From a checkpoint of a small mixture-of-experts model trained on Wikipedia: 11 layers.
Below are experts of layer 3 (counted from 0) of a mixture-of-experts language model. Rows are named router (the router's row for the expert) and show model dimensions 48-95. Each number is 128 + 32 x the weight over its row's rms, rounded and kept within 0 to 255. Numbers have three digits each.
After each expert's rows: a language model's description of what the expert responds to. This comes from a sample of Wikipedia text that the model never trained on.

# expert 22
router:106101141103178140112139109158153079094084101157107136129123103101133191133139159171122144143113185083152138109093147090184099112155141083160107
It responds to: Bare spaces and leading 1 or 2 at the start of a number in table cells, such as years, squad numbers, scores.

# expert 56
router:143080149097084125118197207098216154071114083115052127172107130117144144168078157114115057164068149130176092120144192080096081111128081115139158
It responds to: List connectors like and, including, such, and scholarly nouns and suffixes like research, studies, -ology, -ations in heading-like contexts.

# expert 14
router:133117171126139103059186101217168096142145073198107103189143131179136171169177131170100109094118167150153174111113140134124120094132108081160092
It responds to: Surnames and given names in lists and tables, often after a first name, such as Singh, Grant, DiCaprio, plus closing quotes.

# expert 20
router:083112137144134173061156149127169087098101081139115098127123134117170182146150139153122055164150126141161182118132147043099145165183144099119156
It responds to: Commas and periods ending a clause right after a noun, including quote and parenthesis combinations like ," and ),.

# expert 21
router:151137116100102164095178127133155104086084124117092118122143086149199207138109119142080066129115212137210102120131125084082134109110123094175115
It responds to: Connectives like and, but, or, while, because, and sentence-initial The, They, Despite, often joining two paired nouns.

# expert 15
router:164137120059166125090146190124167104120075070112107078136122149142136151122143158147085069139156186092138146100101160048118114118164151191139156
It responds to: Opening parentheses or brackets after a name or in tables, such as (Ennahda), (NMSH), plus blank cells in table rows.

# expert 11
router:131177116101132130121165178125165107141114136076068104147159162146161105182134138097101127147192140104157144131105136160103113154076067109137165
It responds to: Content nouns naming attributes or categories, often infobox field labels before a colon, e.g. Website, Genus, Coordinates, species, Rank, wavelength.

# expert 24
router:072093115074128128091128132168121118087136123194111133139219155148139132234202156099086136151174210116135143112105114104133084138179143146090124
It responds to: Middle syllables of non-English proper names, mostly Asian and African, such as ik, am, ak, ow, as in Kal-id-anga and Ash-ok-an.

# expert 41
router:124198190083185135122100146155130087149124085080115124141161179132150197163112147127162129115157132084145103118120106105150146139106062120178062
It responds to: Prepositions and linking words after a noun or verb phrase, e.g. in, for, with, to, vs, plus family in species stubs.

# expert 5
router:144126081075147131127122122167131122063118148085170105147126163175147162142141135187109081133087176061083109110067110168107094115116133128139150
It responds to: The word of after nouns (age of, first of, Round of), other relative/question words like which, what, whom, plus single digits in score tables.

# expert 23
router:152142143157143163072140113149137086149095079078133046169118144126174172205092147107110126116126160127104071107044104142126067133128130114149148
It responds to: Middle and final digits inside multi-digit numbers such as populations, coordinates, IDs and postal codes, plus units like °N, ft, sq.

# expert 53
router:149197113140095140051139129137138133142130150107131143121169113131162121133117129126143137153106183054172044055128182115115178131171131134150106
It responds to: Short symbols and codes inside wiki tables, e.g. closing parentheses, dashes, N/A, minus signs, position codes MF, FW, DF.

# expert 63
router:103138126103093110093133150119130125120107067141100122167119118087140166135123152101143123133147174152136108127094167142119069144142151086165092
It responds to: Forms of be and become, plus as and the article a after them, such as is a, as a result, has been part.

# expert 8
router:122179137117135133101110137175124086150099133093139099111139126112158195175119163161154088098145202124200128096137176121112080146145146146094117
It responds to: Past participles and action verbs following was/were/is, such as led, appointed, took, and en dashes in sports scores like 6–4.

# expert 25
router:131137118109102095129169126166102094125082142120129095187130095106117152128208167114147118167141215139127096102113198103108149201164163121096096
It responds to: Digits after letters in chess notation or catalog codes, like Kd1 and C2, plus mid-word pieces of rare or accented names.

# expert 29
router:116196130128101122070130123172128081114130072126084079135111176158112161166121160152167119131123148088129106120091136127119125142172098097128163
It responds to: Nouns about contests and results in sports and election articles, e.g. Championship, Cup, titles, Grand Prix, season, election, silver.

# expert 48
router:102098154099126129118137186159115111150104135152118112172170150161130127139152155122089092149113141129181166136142153077125120141154106119117133
It responds to: Prepositions right after a verb or noun, such as in, to, by, from, with, as in died from disease, co-written by.

# expert 9
router:125119155135185081076143143144161112093091077095123080132156158145149134112133175165143091123114149111159103058127146084122088160152139087113105
It responds to: First pieces of words opening quoted song titles, surnames or foreign phrases, such as "Here We Are", Fitz-patrick, Un-ified.

# expert 42
router:080143129080148119065166179128223138110135108143116102120161146169136132154144085118084164135160113064137144146061096101122114104152122081131132
It responds to: Final syllables of Latin species names, surnames and place names, such as um, us, os, ington, ale, as in Calligon-um.

# expert 37
router:114143134114107119089161132176160144045116123144117108164112083141162123199129152095116103121135190088138158085122175071136143115196129085146165
It responds to: Content nouns after possessives or articles in biographies and history, such as "war", "career", "death", "service", "located".

# expert 30
router:113141129105128145091119169165178115159107160116065093117148225131127154175171111106104138179148137140147115126136118091099081138124074090157101
It responds to: Commas and closing parentheses after birth years or names in lists, like born 1970), plus digits inside table scores and dates.

# expert 59
router:075182136088143117093152154197133138141094127178153114156134077142214146151164174172086075080128166119199168095162150122078143100175150087141163
It responds to: Pronouns and surnames referring to a biography's subject, e.g. he, him, she, his, and surname endings like Smith, Wilson, Crocker.

# expert 18
router:075119096135168131102108126180185116090123138090127123158158135072161142198156156184144048093081144093150144069095101126131179161125099122151106
It responds to: Pipes, slashes, equals signs and dashes that separate table cells or infobox fields, as in Betis / 131 and Location: Monterrey.

# expert 13
router:131131132123105202103093169115180083140115061110129071158109142123132159137140135111130137129139132115179089139037108147134097140086145126137159
It responds to: Prepositions like "on", "to", "until" before dates or places, plus sentence-final periods with blank lines before section headings.

# expert 43
router:100164091121089121120167154158145116057126128130114137128145111122147140125157105110134073147120127145136034114105127125128110146111127101133136
It responds to: Mostly the digit "0" inside years, scores and table statistics, such as 2007, 000 and zero columns in tables.

# expert 32
router:077174102107140098088149181166171145118091107117124093111159103135188164190211140108104087105136142067132144077098137086120094121161101109165112
It responds to: Raw non-Latin byte pieces, capital letters opening unusual names like May-lender or Milbank, and middle digits of decimal numbers in tables.

# expert 17
router:100077143091165145133125131149164141077036119085115110153122121093208140160154135126068078134099136090180105037105151089106121103207133101147167
It responds to: Given names, middle initials and abbreviations starting a personal name or title, e.g. John, George J., Rev., St, also etc.

# expert 60
router:134144144141166186110160175163167134143098144094128129145151135073206154123140138125000087127108144102188090101153141122120152150097156127218135
It responds to: Opening quote marks before song titles, and sentence-initial words such as In, On, She, the, usually after a period or line break.

# expert 49
router:131148115098112106131147136095176148160106132143147110149123130107129152233175127110134065097058140102131080126123116122108155195144134140127088
It responds to: Month names, the spaces after them, and digits of years or days in dates, such as "February", "2018", "1885".

# expert 50
router:173145112096128162143124141160085145101088147131040104200121121124160103179157152122117119126114169081124087113088171147082143167115115104151103
It responds to: Modals like can, may, could, should after a subject, and periods or spaces inside numbers, abbreviations and election tables.

# expert 19
router:114115108145220151099129146139131112143130058139121112158156130129174128160131180164097111110092150109137103115083123109118117102151161188160153
It responds to: Ordinal words and suffixes such as "second", "third", "th", "rd", used for places, editions, centuries and rankings.

# expert 52
router:115161123124101125067136145125153126128070127142091113114188099180136145189151143086108092134133161149205108078104128104106049098115176158178147
It responds to: Mid-row pipe separators between table cells, plus semicolon list separators like —; and ); in citation and results lists.

# expert 57
router:093162104166179088087120153197156136132105099141127064114178176109176135176169208107115098168116145081182092091123181160102122160151159061119151
It responds to: First piece of a capitalized proper noun in names of places, people or organizations, such as Black Caucus, Hawk-wind, Lang-one, Monterey.

# expert 2
router:114123143159104151106127173154125119142091102127152065162143090134153129133188162105128154123094113107103075097040148111105090161114156104120091
It responds to: Short word pieces inside non-English names and Romance words, plus particles like de, La, Le, and hyphens.

# expert 10
router:091138133117154124109206168147167071098142039184134075135117154186124150168162160109099106127139165135138137128088112125126091109138119138124096
It responds to: Word-final suffixes such as -ing, -ation, -er, plus commas, semicolons, and spatial words like around, outside, up.

# expert 46
router:079159133142133129144169185141139134123096080054121069110153141130162091156094110142128141111142168118140159064110153094147108130139113157110182
It responds to: Determiners and quantity words after verbs or prepositions, such as a, an, several, many, much, significant, and of after total.

# expert 7
router:099066121128123097094101098138138116158123131143112062133134137110104140164100144140130126143109142099083115085109122121088161147183124090140127
It responds to: Closing parentheses, brackets and quote marks after glosses, plus adjectives after articles in prose, such as ")", "”", "new", "local".

# expert 61
router:099110142081140117113139168108194119130032130092109084116141153124154197216115156138172116146141139090121074097060142106136119174136078103101126
It responds to: Single capital letters that start abbreviations, initials, gene names or math subscripts, such as "M", "A", "U", plus taxonomy names.

# expert 31
router:139157166112134100081196144130133079081093105091061137133145162104095195144148149179162099121124139128155166107081174134110125121117104113123166
It responds to: Forms of be and have, "that", "who" and commas right after a sentence subject in prose, such as "was", "has", "are".

# expert 38
router:115196090117143167039105200230158083090095078137094089130149162154180155139182131103163091174085149055136103091128140086130135109158107117191148
It responds to: Team, league and competition words and three-letter country codes in sports text and tables, such as Racing, ARG, Europa, Open.

# expert 62
router:169147128107166147126120153173162083118137079139114091124157182087158149150162167115099111140134171142124145127132127100093107121134121118150103
It responds to: The word the after prepositions, both/either/early, and the == or === markers that open section headings.

# expert 12
router:074088157137160130078153124138133126088129084189119124145182139165137106137134137130076123113130180154205161126156098067081077100149155127197124
It responds to: Adjectives and nouns naming nationality, genre or medium after the or a, such as British, German, music, film, album, opera.

# expert 35
router:094145139147142105098152145134179095168094116059124127130148150078168151146112148176075110215063137118119101090153135148108142131169124077161146
It responds to: Colons ending infobox labels (Retired:, Years:), plus punctuation and digits inside coordinate strings, and some relative words like which, both.

# expert 36
router:103128131171098139095147181134210126135090142130107084161148113121160149158164194135116066154105161112158178084095161097123098123089115133114183
It responds to: Words and acronym pieces in names of organizations and governments, such as Institute, Society, Congress, Company, Senate, SDC.

# expert 26
router:113103087178122114115177131101130091113131093151120155170130132181170112174169135210089098130134107144150142109092199109106083132165148104126180
It responds to: Nouns for people, titles and groups after the, a, his or 's, such as man, player, member, President, King.

# expert 1
router:192093202131152145092158116172115096099135100118135105177138156149144094169142149148130131115138211127144083102110126110116126109126081105168121
It responds to: Punctuation and first words inside lists, tables and infoboxes, especially taxonomy boxes and award lists, such as "–", "Binomial", "Preceded".

# expert 58
router:168194116127110145076167133175096058157118129105148108164126104139181175167128140129170113125147159117178119094129092144147118133096120140119174
It responds to: Month names in dates, such as December or July, and past participles like released, built, held, published, retired.

# expert 55
router:112204154114144161126123177169151119091109088082111144148110195133158125161153129162139111171111220041108056083142145138085115113121128135108091
It responds to: Year-range dashes in career tables and header words in infoboxes and sections, such as "Apps", "Goals", "chronology", "Plot".

# expert 0
router:131106125100143170107181114134127120117090080111130086186104106093188184192079139124123110093157127089140144145047145094164127156108095120091171
It responds to: Digits inside years and numbers, like 19'1'7 and 52'2', plus verbs of movement or origin such as moved, came, comes, brought.

# expert 27
router:105092143151161109136127109132128138145163108143074130126137151104132161155152125115133079121160159132146129118128118110111167191081139129128135
It responds to: Inner digits of years such as the 0 in 2005 or 2019, and possessive or contracted 's, as in harm's, she's.

# expert 44
router:120093133110133103133129159146169116145112107119169060146113140089132173171062147156127076166080137120144089122038140079121107207194160116146128
It responds to: Words and year digits right after in or the, as in "in order", "in addition", "in 1944", plus spaces before years.

# expert 47
router:146109114084128151116137117160151140138108148132093109121156080132151185220150131176086095140127126122148150107117182117076103094094077110110122
It responds to: Articles and possessive or demonstrative words opening a noun phrase, mainly the, The, his, their, its, other, these.

# expert 3
router:126124163098138139083208158146191136123153143188127103172130109115195145158122143120131083138141148138151115096153171131104115089144139136102148
It responds to: Main verbs and their inflected endings after a subject or auxiliary, such as released, described, ign-ores, mour-ning.

# expert 6
router:088183099118130163129147141162123148109064160094091156125155137181181146192089103159141161156137130123157125100083214139090048130145174145122161
It responds to: Line breaks and leading dashes that begin list items in infoboxes and tables, often right after a closing parenthesis, number or semicolon.

# expert 33
router:115113125116133116072109157152149118089077077105120128146128160110121136158163138180067084120136157133112127067130173072137119139135083142151125
It responds to: Pipe separators in wiki tables such as "Total votes |", plus list dashes, colons, semicolons and line breaks in list entries.

# expert 45
router:082117178111198139102170190129168150127098151084107140131135132076192172111109172117130120177086186084166084087124162129094087178157134127110136
It responds to: First word of a sentence or paragraph, mostly In, On, After, At, During, However, and also A or An.

# expert 4
router:139093117065140113137115102105145069079026138127088057212121145108122101151114166131120102133111154098151029080057128099167122117120139106159134
It responds to: Digits early in numbers, often after a space or opening digit, plus word-initial fragments like pro, Con, Ex, on, in.

# expert 28
router:133172127084135157055150143249115108169090105092069124159218152176197133141120125112118116161084164104153116097125158156106118132212133103093136
It responds to: Inner and final digits of numbers in sports and election tables, such as goal minutes, vote counts, times and points.

# expert 40
router:102136147124138080080164158109184118055102112152088099174134118109158110168182082157107147160096137118169071124127124144091066084160170143117171
It responds to: Final digits of years after 19 or 20, as in 2005 or 1959, plus the words century and -century.

# expert 54
router:149108084119129125108176125208177087139122087112159110162093157074178142174172099118146132170113139107142097112155119103069110138162052106174151
It responds to: Country, state, city and county names, often after a comma in addresses, such as England, New York, London, Iowa, County.

# expert 39
router:105123124125114128153174147185144104104132094173098074124153162131135169185196137138085119126122142104128144125036122138140113150145095133121138
It responds to: Final pieces of plural nouns and proper names, such as ex-ams, Reg-ions, Knights, Saints, Lions, Sox, and the family ending -idae.

# expert 51
router:093165106097097106048113143134177117116122103103164096155123181105167179138147186106125127158183143072129090124107150120079157162155131121109103
It responds to: Middle pieces of foreign words and names, including Khmer, Chinese and Japanese script, such as Wohlf-ah-rt, Cag-li-ari, Sh, Kh.

# expert 16
router:103111141156168134075139178150114149100076174106053136109120134139110112152153150143044176099132143099135129164101113108100099182181141102178086
It responds to: Words right after the or a, such as first, use, only, largest, example, latter, often followed by of.